config = dict(
    n_layer=8,
    d_model=320,
    n_experts=64,
    experts_per_token=6,
    d_expert=96,
    d_shared_expert=0,
    activation='swiglu',
    moe_layers=[0, 1, 2, 3, 4, 5, 6, 7],
    router_score='softmax',
    normalize_top_k=False,
    routed_scale=3.27,
    balance_loss=0.0109,
    balance_bias=False,
    router_bias=True,
    n_groups=4,
    groups_per_token=2,
    init_std_router=0.00633,
    lr_router=0.000661,
    n_head=5,
    n_kv_head=1,
    head_dim=64,
    vocab_size=8192,
    norm='rmsnorm',
    norm_place='pre',
    norm_eps=1e-05,
    positions='rope',
    rope_base=10000.0,
    rope_fraction=1.0,
    qk_norm=True,
    attn_scale=0.125,
    tie_embeddings=False,
    parallel_block=False,
    init='uniform',
    init_std_qkv=0.0295,
    init_std_o=0.0295,
    init_std_up=0.0295,
    init_std_down=0.0,
    optimizer='adam_variant',
    lr=0.000863,
    lr_mult_o=0.601,
    beta1=0.95,
    beta2=0.98,
    lr_head=0.0107,
    warmup_steps=528,
    schedule='cos',
    final_lr_fraction=0.1,
    batch_tokens=65536,
    seq_len=1024,
    doc_mask=True,
    z_loss=0.0001,
    train_tokens=459900000,
    steps=7018,
    dataset='wikipedia_en',
)
Below are experts of layer 3 (counted from 0) of a mixture-of-experts language model. Rows are named router (the router's row for the expert), gate (a neuron's input weights, with its number), up (a neuron's input weights, with its number) and show model dimensions 0-159. Each number is 500 + 50 x the weight over its row's rms, rounded and kept within 0 to 999. Numbers have three digits each.
After each expert's rows: a language model's description of what the expert responds to. This comes from a sample of Wikipedia text that the model never trained on.

# expert 57
router:537480496491452418503483461488467559493442397516571528485454485527467539426513532504512526585478579455545566528522451554538488444468437372470522540445499548471455554463429418454473589454616553475512487521430530505547494461531556495637508520524490499556487468508559529479460499498411484558514475468515521479478544519566479452468428596577477525521458470492442508469483455599434457435526504504489565457431519486514514535482432519522588477527523431498444416548607400515529454500605536
gate0:455520497539436529459599469561479516512385524513552569446530529493562531513477493431540401587548471410576460435513423512487565494419446448587491558464517539493513447514438543485454511487598477536477475521498594510494387464547524471421476529495482552490480596500484480467457527537461522483508534444461472450610466528390528550473439463504486543602532497479445504522539453529531584526481524421574492484509518462569466462532454482458505487443515531437395513395514602551500542525461499
up0:394629521436480535487539573495444470530467403544485477424549569475560589453572501485536529532469523463474498430460466545477465517443426489448480447504500459594537530548509453509442543493488485504470505478505330417460544531444478540535529578430538487426453532579474452471534515487562416380511509577528511550482485621497609609460419469504445501453436511587449503561487508408539539468429433388464470438465410435491456564429419508558499533471509523500502561443530412511529523489383479
Mid-name syllables. Middle pieces of personal and place names, often Romance or accented, such as Lamine, González, Carnegie, Vanilla, Manuela.

# expert 38
router:579437463451444454499460432497539462497470524523575569476499407508583574460473498521491584530523464596453492492423518547456496442512444538535578408432478508482448454423475487482465538489484541536417533498540545450528555553523385558450544419460455404431470517490481444470432512444549429544545432527584483547589508527483562493535515515560569417587528432461505422548565525569539479455529477488591536507484491491547526591514449590524423453436500531574501530550477419554493509541456503
gate0:497579487531457526523447512555549470465484500506467439416467560484534444488494521538568519548554478564498428463514541618491466442598562479583511531467564513528564466453555531536491511527482554448428489394481573494580499443578518588550530508420513562467504445542559568526480575517528455491571489400426546502424549479433482417521536532426486563435587514468456539397533411504466469487465552460482455498454484520561440348497486409537537467516528423523497355461510536474499483532556440
up0:443591466450479480497573494474468519543517545513552469517474472544435569529422455424448478513497405449520413426531482523475538542508509500484484536436443481529473485543646422565531444506441488509470381544488541510484543501540460573556522492587402533497477442496375590503598512502445526537478462479485475494528522535605483415523395493612457457469523597477481492559531527452496400573453506631486496508465556476484458450564520564499554513574517389534533540520525550523439518687473515
List and infobox structure. List dashes at line start, table pipes, and location words in infoboxes and place lists, e.g. -, County,, near, New.

# expert 6
router:462519543571498541503524508409564555451427499516474524583445437431474557400492481502357565430540483552468600538457530497512474424488398529502591475443529505494533568440482496484488495471484547525531549510449496434455516562419497537443529483535566397574487493563477434474462581593464494520559498458562476499507384432552561566579374463391531478520460445428425527564465436516426532490556422472562563556474572507528431574589489553494508543551422535453513558428550439457468442544510494
gate0:520547502550514555533490472486389585494483589494561580429456344542481555504498477529505490471548422516581546539607533416508477496446530508472468456460512510450494506571454534502572531638562516411537546450509478515460486384509567467497453395459524483482545523480495457458472557464458465533420473482546539488599471478509465564483541479503447517462432502532538544550527521475453483509451553560471561470514523498520506464489511500424501508569477594435512493492578460502440534467544531
up0:544480496526522425498405546493572599443545543420453493462485572520529484403542497472445567420336522511459492521432530520476453448519523512505515433547519473529494524548469477515532514503546475509572540564388449551478445463537537561524483534554494485540454531523552440645552572530510397588582567475478481508509530545456502433543516623515559488538526541483518476414526514532548519588474445584483462467514529519472471567413661504551564466552471511498553496568499526496576454603578428
Name, domain, table-divider pieces. Inner pieces of foreign names and web domains, such as Ghe-or-ghe, .co.uk, .org, plus Markdown table divider rows.

# expert 42
router:496484525531562449506407552506566406494468526493568531471535554539518482494457508557509559476536553523468534617469505496567549590477500430513526559580452450552468525501547523494394534428473498505451452592469419529483443574371529515457560440465478514447437511561464558542600550526500448468547505505580588538528495583514485560584525500497515508570474441477437445428547525431551506488494524449489481463518507473530450559601507484517531406516499450522532545470484496439517473482564475
gate0:489575571503605505499456449476561522471600486411517525540571547576538542454485535544463542562519545526482426496489513523500500511492416519613513525484545592489534476580464460472541570470459435436439544470542526553440396484522490449450437449534455445482471488482458571491468614439562436499559501505567430525630583413545493578546427451490523499522519546472534434481443474562471356472519523478448557489429488482451555412472531531473434554511399514429473489484598550565479538555481518
up0:445535518373555512479527452516572496453487529528522516568511519458532454596587474497466485491484556565424499452481533530398546517547534629543518480552554515441550502526493491440488514505536458489444538563526538502551455430543545462538523416574502470574460510492390464463471568508529458468608535486491459526495491484545478518431408537465535491521464484476561469546451446483396430526529557526418531500477405452587497435524518523478457533572463448500581485533469424605520508447446495
Vowel pieces in tables. Single vowels and short syllables ending word pieces, often in table rows and science or sports entries, such as Met-e-oblue, Nagorn-o.

# expert 55
router:515440528555510409556445557605577473483503548532579548500587559509562550498482448520518479463578549463481528527445471554481476506492474477417455515479488499527471402462458481460528513494529569582553540502546526501466482559434499491475451574423451507507461458477484428562473502508460486495481501551509577603494530607436491475492634563462479522496540489509439532400528540505485492441511536533512534459563579450474505606521454512489412513417538434495481477622592518379609483455540503
gate0:482531568512433482445503484519485536495505476485443549607588557414503402518405472452461501487553426567556561541471400619516480449519471591455506479509518628451516504493545443495485465385589550517548564551422430422468487620467508553477467453470578466447504539497485436487450565532520519516521536492468483566524450408438503485559436491504446515544564533547542452519545476374519547547516516516457492510524452579520444518491346424373412533482542486455538484486594539531524475464541586
up0:474484489379424512524557514653441448562495588483595584529576500481480527547409504515529513529486457543585514502497520560559527502504524495497463447486471551411406519468428504411547473479497440585490458441461415519564520487476499481573437521366552447437504592433482449478465527576511536547479590471500457586408499538399538405466520545563465523483485459518513515442539487358473503490546522556432476498548454592534501500496410510598475417484587514573470496484580529506524503465568524
Capitalized name words. Capitalized words in proper names, titles and places after of or the (East Africa, Grand Cross, Henry, Royal, Roman, United).

# expert 9
router:552502558493531372433432574428482527471448455500559492445382573511491493406595540481503515564477501549437453472520467494548479502520484488545550483431616525461449464558477530506471573473496515442567420501484448488468483414486498565487532542477531413438422425483463498472496528516543491512517425503569561464473474480532480491485465573456501477429472474532463452467609512506504487516518479472426498483444439515484583531543448551516617551563485464386498478517474368524585478478600535
gate0:613527488520488565555545504473476456500497487536452448460573502461468492470537501446489507564528482410477486474394396454480560513541488442448454445449473511503460572482534538424441472497533526429500552534513553464567567404496575441442501455457461516508607593600483462506537497506469581413456554572502461573413495558610535431463513516511371485608501568521447435544491491501429539461486517479547562455508541503554562465402452456460523519538511415511534438688423548445512557416576535
up0:472484543517597516564480599490521515549578576528478431495497506605521472521459497583443594528495490557551469547485456506544558496533422505579446498579544497641500491517394510521537443455527512555427502574530472569510555446367465392535492490468417551477497546464495516501446530524432575554502462540597549462444467446426486473505472490514473456490467558457518512515458458528415601432497546439477570477531522511495529488415521523491572494520485521457591417624540504494494530414434542
Non-English name syllables. Vowel-heavy word pieces inside Asian, Arabic, Turkish and other non-English names, such as Hong Kong, Abu Dhabi, Mohanlal, Haqqani.

# expert 29
router:540493407447543462482510415540485545573467446416480433501433536575575451561445427435503551513437521443398507567549524411585460513510452436543569487463443578507499427514524505453460519473530498458525553451589568501493431464453607545427512437511500333471586543442485554526517414449494491535473498417463532590554521550526534508506495489499511554497528519466558502529473558550537525587416559448516540490441448525543411507535501512523577473543550529575489553463447434530510528442475512
gate0:515543577410498517503486498543421460504537515594443444528505460538441601477525545519453501491505509566580517535534450556434451474589544591459531499501561556518490504468564445491527544546480447527536573539611482457556540516596490551604606560558513564482476522461633495496533510468486481485497529512493470427497447433474458506491494499530457484600493606481520534577463448436556463403529505536556476547550546427563496395434527425463422446455456457530521450510481426496423347474389511
up0:578509469530465497563522535476561548563488444456413533495464450436482479507471524378442514523560471494497482527430524527568468505498491551415559416564501506412617559470500495556494457497465416502518536507361520514485412492509491485472467445446568471504520467535462601493478438407471476435529536509419492514470529490538425455513440460502603484450459457574454492504526484510442464505422458514441402521541471504455473511465510504498526507511511531553529522474538522565482477505561502
Determiners and numerals. Articles, determiners and counting words that open noun phrases, especially in sports season and league texts, such as the, a, two, other, several.

# expert 32
router:514414474523462465494474521520534497501413568396494527485476577508582462430484567506461591385546625431462469622569543526516513493511415478552553477435481533453449485433505505468442513470440531530433572530564532479557530473529555545375474512474495419507586513491563494525521486454515428543454478515568449494527439532523525498461565524416553595515460513459533519527470402519559587534576443404485486553439559493552464542449498444519523465484458568510480443461423453495532571496451501
gate0:449496415527539502488412429433493432649497462438444527439405569483522517483530550545542479441533505438485427558619541554548456507541522555510558514486424501460529531454484531519408536507459540522467522524496473531546440452507448465435481517516457415610500471507454475494444468474488487502462465531570544502502449427488491409576419555418491580538443463532508524475511443454466567456555500447450438610483538549538477474515533506538472476464442479489485449489483424508465441425520517
up0:488566529458543481393380446494453540538566507457395438551471464526594451544495469521493517569530461456529439542476527434518454399505593533560494494505447492404429507490604462480519546454494464550410435577519500556394455522537490494400456467402541471577497462539556527503510416529489483510414515500588513585509503546532574481557389559466440517514440570468493475482463510580476443442540517466462464493512552446532477449531456514465584466584468515515427504545463417577455436574472489
Table cells, statistics. Table pipes, decimal digits and connectors in census or sports tables and infobox fields, e.g. |, .8, code:, in.

# expert 18
router:449480492471500551476503535534466450518461578576492498549621592437592486566489469504608529510468523484462477457542541501535464479565496535520543596475430526376459455549450543516581516553444519493490495474562475478546516466463467564464394469393490530482513545497505581451554502486501457521453574419524555557503508580389517454516511484515454548489519575481570533454476461556563508473418562529495503583508518470491399484490459480350437504540586458501557485492478452424502462437462454
gate0:573524563458541417412523417431571522526545461454498571455397463539419515464471525489503540539576515540445551473430520419528480586486453499530522516466599534472482458538507504564463511400459505473506537613432549470441440524543527522537513467506511489530414471521493489535514511482563482549464521446542428442470474389516448478496437508409432558510504541562439401603473522530448489425601504428554465499433519541529544578518506575462430544468372497459476539498510549517478479611476576
up0:538470465495458481493462503491469500434476405496457476454558523428469553462476531467443506536405504539439539511548488505505401435499541423432500473569539468444597623492554542458605557557517439496532525422506455560480522598528498506486606472646428484412496488510481481513546456494528518443572464527461566502509542473534470449502472400530457483517451480578477507417583512441471498577456496455457610539569539591414454551535504467456534507429462536518482559579544519506514433410559458
Pronouns, determiners, line breaks. Line breaks and discourse words starting a clause in expository or math text, such as this, these, it, they, which.

# expert 46
router:539485448450427558487557490508491506565485501445513446524469557549516477517443506519501518510644527470575529496472491549476438492520510518598502434478490665516575438538526550433501456501491480553509460495577498569452524480493468458487484466451463473558510513490492530541466474416436416444416452521459462496458549488533523526433554486505583487516540512506478515540449478460554491590513432493486547498571534503505601520409540552521560500538515499490518474448497421459491626469415481
gate0:514446513573571441505476423439499460577619540442452456469520541457499445477454505514504556444506543476510405445458486449506543514453576490510558469539548514562630488527543570468478545489464375551557471532584514415509425499499446523534586399529476501484561588418614455465528475505509471476468535561457540457474555488473507533459496455519589591511458516538534443445518439457570474538461536519521439504444488487524473598509519566563532467434446439460459456467452560544462502587462524
up0:607477494580529426551562522547535489553528454524501422428535581523425514561492461478554485462566525527553461511524507457528523560440571494545349447467491497523532571544457560568525489456466541497554453538503574539403456487495466450448544441499401615494365443418577575567545547549435568496421467491514474453444534458473518518480556495537460577538484591491489454504488512471419537542508454607460497418506566427468588531485637447561474508466577470537473548528601469464490522620500437
Function words after subjects. Copulas and prepositions right after a subject or verb, such as was, is, were, for, to, as in median age was, played for.

# expert 15
router:392499528552557536447597423385513496439527576544478582588555473511474496529498427576459457511466417485520516486496508455416484493447560589544505460582576472531512569564567474496514442560491444467494473484481481470475481594480486480501430490537547510509525554570478466428457535537544471429606577479467511511514520409500477556469405443425428500552442524431525558547430515467457469522503485576523531625473533378553529468518501482437428514531514531518530515472520591593513466538450500
gate6:488451457438564470445500415564454495466541483445586529483501579476500524596579506501566488444521498443525507511478551462574419570522488577538503561578479630445481459567587476466564456541489529445555432540473474521463472535525561583478534509494549532460505532396469506467483489506451513504421495554565493503457498468461494388457474517471517506459477487478440514490622487563520562457437517546529427521574498485542514547463425479499457422462523487446471539434486459516474512498518489
up6:498380491518480534519585442464529478550505444507407463521541480535500423493401529541588556500495506537531525473513523542582543522472572506534486479514511578497518507580431445608460486512514492559500471532545452423475516507551496556451522516584485521530411545491470454582467450509456486556549562560452428477461533456420398436491615546528507552547505572453515603510450446576568574602476546543427520573522511490619545445487577517342522597465504454543528596510504526507518440505447465
English word-internal suffixes. Middle and end pieces of ordinary English words, often after the prefix re- or un-, such as re-entering, reestablished, unpleasant, franchise.

# expert 11
router:528528597525484487511495529482513638485425397483506468491407539476516463497565548446453510544452446471479484502513452486478508376478482473500464502463574530486467495508425482448578537513532537415518507499441472475482510509488541521485513585548604450539427450530376482444502505524480540469547441475535501490461489383523479468465408607441425483459385478539420462508546473429416544490527475510490467420459456499498542567499490512497678530554503572430495477592484433499563416485559509
gate0:535411449516429555527441485505504553461414469550521568577536472446530519399501448443517562391471442441592457525517536538535476411528560443544517544475484548587502482407475568511437543578517508514561541453561534445428506531476509498551509495508535612546473491530535497562528401480459533558471527513507498524390480496430465552499552457505528443566441469515445512484509593454492439442513513448552418505464533586556513543544525554407475444536486554482612447501636460497553405492483528
up0:565533586504493397496551532491631444585550461442432498424459560421550472519497527447528440548463449506431534507587478555490583499537541487501441559464487459450503550520484467453534537461429383517499506500502526604543505549448391493555523509434455504537447473572521489529542517442516564479457500537486517443547511537472552410418496567566505447487518450483555545408475544419412524563472574498501576533484538479528495479453426533537473466476479460518368496547534583520485544552574534
Foreign name syllables. Middle syllables inside non-English personal names and words, such as Na-os-hi, Gonzá-le-z, Lu-í-s, and also Juan, Hong Kong.

# expert 2
router:556476438475435361507539576535577497553505479560555500514456384505583517470446445414436537452515513455417546486489510482527545468498417427476537543415473455538461510467442505439568578522435530520539517518522485501443477426431424515505464481394553422439505461517537515562468470542443484565484429519546506529575393518541553499430463544452500482523460410532472434428530566575486449521468441452523513438501391537468416634514385650518521511537406548500506510516556427445523486496516490
gate0:522483487518467558470537416514430494523503475508492516478458558463464441513553517530531507431457507442459561496452540486521460536541484493406567532565491526517511517440473534548578456446429437538604496441479517484473491487506496441443406436510435605542527548512523435522476498446499424479555486425437615392392515571457481532505525464614505466455505531522434448601483554522573511534447410428432547441540565562513468460472462423463523554558510477466569507485483522495499518481536505
up0:481450409455434450491549472469500529512544427508482440480531469458515511411538486500561472480467570475472474411468523548512502539471530424548510488450664452462478493460453484530546444519491469565434442404525556441541530569426552513490372511461506593471361540512514474466475559466505547580455539492517531350526526507485433462505529488440499506537542560531482562447440471381474539523597457449380498515573529638527584510476518446468403476475550440532469486545398558544530443473691452
Foreign name fragments. Word pieces inside transliterated or foreign names and words, plus nationality adjectives, e.g. Ahtuangaru-ak, Ypacara-í, French, American.

# expert 0
router:543496571535503444479461516430505501489497442506483461451386511470461407534590495413501537550497465533446461493502553480535559458523455455484486472457607501465453460439488585473521599428440530424541466545480427516422528470510548479450542560557519432504472451528419483509477481507453503504537465533556495502491516427542501496486466585450498519428461529534501495458556491515474543510576445436442478531513488482436469610527510543481614460542514564447419531450531471453545455569525575
gate0:544558467500495544488532435542436512473505547510535487501460403585504482445517629489419569452504403479486440555576491472464525543489515527475528478595508455589569530525593535486470500517530469497581461508467514503503448579573564501486513415459475470444465538531529573508536424467610453543422468504496472525557436535481527561611398459406490483493520486539534442614516532451626550492497492543501504503464512617550496470461562538493488514540510419587486531519496470518452544498529586
up0:552399518498569538566551538443497498506474504473457410475568510501497568475505357474594435566538484518479567415560508663509461441463555450489470540495482589557431492516435401510535486481441476571475488468520467529607479477541465478537447518461548481591524550476493497444511565454443509541495554512500598608486462520459473449456527507517422511601501492482512479460488520456374489580439570556613560422485518478501471527503405511473487587496536501443568461504488497482501414512538498
Non-English name fragments. Mid-word pieces of non-English names and places, often Asian, Slavic or Arabic, such as Qat-ar, Uch-iy-ama, Kok-or-o.

# expert 51
router:530395459544520434435521428448519529482483522504528489486497392541524425537561473587529501556502536440477464600506470438564509593535485493458491505513454483554503495510618471417480515412604545543503467503484534569383445531495554514473466483582517456545489553542490612579528417497507473524540443398496544530504568522507399546536425546452613489490538491462578499491583528570529487527427532560476535546397497510545454488598591506484565522552559536569493510490549438479483500434513487
gate0:535544445509511428504528551440459426462509501495464458546468488573492385535382466518462497590504523496504566476537387457424542467491540378533530491601522547515490528456470481544513534427461493406462598483439510535393456447526496503481496507551425558503551480555572550560454560428536502449451546560474479406502536491479449440523490485504477480499614533496461537360490439467501472496473583440476554505398461474550482476552505457471453502445414517433451505546433497552508515444513577
up0:570459569614559469492564533624646469439564493503520412453463460430622495548522482468512509465509443476524490493519470543534513427520527464452446495437555501488511455537470518452512464552545512522435479432515549588521440574522535483424446529502455469527504495510459544570530481431547592425511566441459486420434539515556449567532475528455544503485442585499494497394541469404498454497435521550556493513509532467481477436468500477451534608417444494394563507516531570434607420492573564
Sports leagues and teams. Words in sports articles and results tables about leagues, cups, clubs and seasons, such as EuroLeague, Conference League, Montreal Canadiens.

# expert 7
router:486452434513458467539471456556535562600471498545508614476460585497619544540451419522547540480442476557449530561471531551448395545509539466469520539552424445518489464549535509442498522537478507517422458472512548631527513542452460531555489422489518484435528461506518414543517385542544481441546525507561490509580485539393510459481510499506481486495571499489509391534498581541535437486401494465488462491589436558479440522506406488454388543523521443582607502408577426450508588493471449
gate0:479474540526503526510494487525516553503436505504543568474489539526514608531534469566519494426432361577567559538523531522499467452494508502481415516424512459528536465433442472485544458514514529466461511521430516384590503451477575413435477469436629561484526523417430385582540502536453527511513533529418444461471476486507526483502550562513500562500606480518512467498491526433496477435561555452487457515580417549529536504582462532523498496507463483504512510516527538495568561501525497
up0:535491417476608485551408521466549431461471577492540498492535494453619528504452452431528455492509496530486522496503501545471567535554545534567407475446541503496502539447501452455527513540535512571514601449495502384601488556560515508512583550536507550555453479495481505483495596477508529499479565509503492557528417497496432514508454551518479561437474465480484467528507517488552576351489537519594608510571584494455521458500487498463470336513437482442567429560519457501528537564501463
Numbers, counts, directions. Number words and digits after the, a or on (one, two, 1, 13, ISBN 9), plus words like up, early, north, high.

# expert 40
router:513438477571406477444444504447420427510444509460544527415500521415558469628508487549551549558465574482440536522520507448477473511632423492589501576589485473483534486428528487446495572521485510540438499471472514553412474464412455529393453399530471463481435525521512532514473533400508504539470446454515583489518549555494530545540467500485520574491484556487545576446491591605611488488521520483512474494518425552519414509530533521444531449388522521518535496502496462426532529412547469
gate0:532488383504529497508495428453449527487435454499502473430498381506494518541478524469524544587548486607410432499503505457536501491484528582629532551499452455527519490530499492559556476524447458455498538465425574488450498468524531587483432479489533488510542504584545458455402479413481511450490540486517499549526471466480556514498442496453406515448579514615501491476552602513412476496432532653419438442484515618526493475518521497520569554474524446549576553455424438530498548522513443
up0:458402532484570445515507487485492412595529476381480471542620523441545462471447494490519472461561527479504480558548425521406477458542595442464524491488549549501525468436524504466550513508397426451563456416558493408431449505518509585498580514532480531469537573520441528447520405578444555518489572500513446422552534575562394455491480420520541497534491571472478545543501451521511492475501521560532492414470583541486496488538490483555458522376516533503418590547637578510533502419571431
Section heading markup. Closing == and === of wiki section headings and line breaks right after them, such as League table==, History==, table rule lines.

# expert 59
router:517468448492432572576479487539530430519479544482498484573534481479480494513416461549523428560500525552619446550572519507580485496436460412568384443415439540518553523523531521481497422473482514611525500505507557519552525489444480489487507474449514475474489486451477529493531368419465475501443443568537508440483578502407489509450602506567496458549552565451425528475496522485530521577362478543549522496608505481372574512403512556590485580539544433529566585535531421479477561497417475
gate0:529493457526474518417508536452542427478456571401573570540557465455470506474487537512560502545535544536458462436370551560489575568451465497526622507461521521448592508540500369497483463471575512462524571563480475360525503463478403519450404570442508567467435555548468514566391479476480473587415477534489532451501532544490521441459492515516440543574465524541460493404398645469430574429468601521503558427479453467448488542511511564520489585496496446479475556565482433489475426526523508
up0:512510553548441482509441441488489515518508534452471486525570605331458566638518457528517563518478443583419497483502383510470458550465500526545468533510541569445434465458496539440444548467522444483514534455536534546544464531550526436497507425438471465468507541508523499436535398431491512528438470416474464469486484470483532466508495454531554622476587512510483355501517530522526564494468455475500453525584516398468542506495484498483492568420482454540492473519495479592509486512558531
Prepositions after nouns. Prepositions, chiefly of, plus to, for, on, about, that follow a noun and introduce its complement, as in allegations of, study on.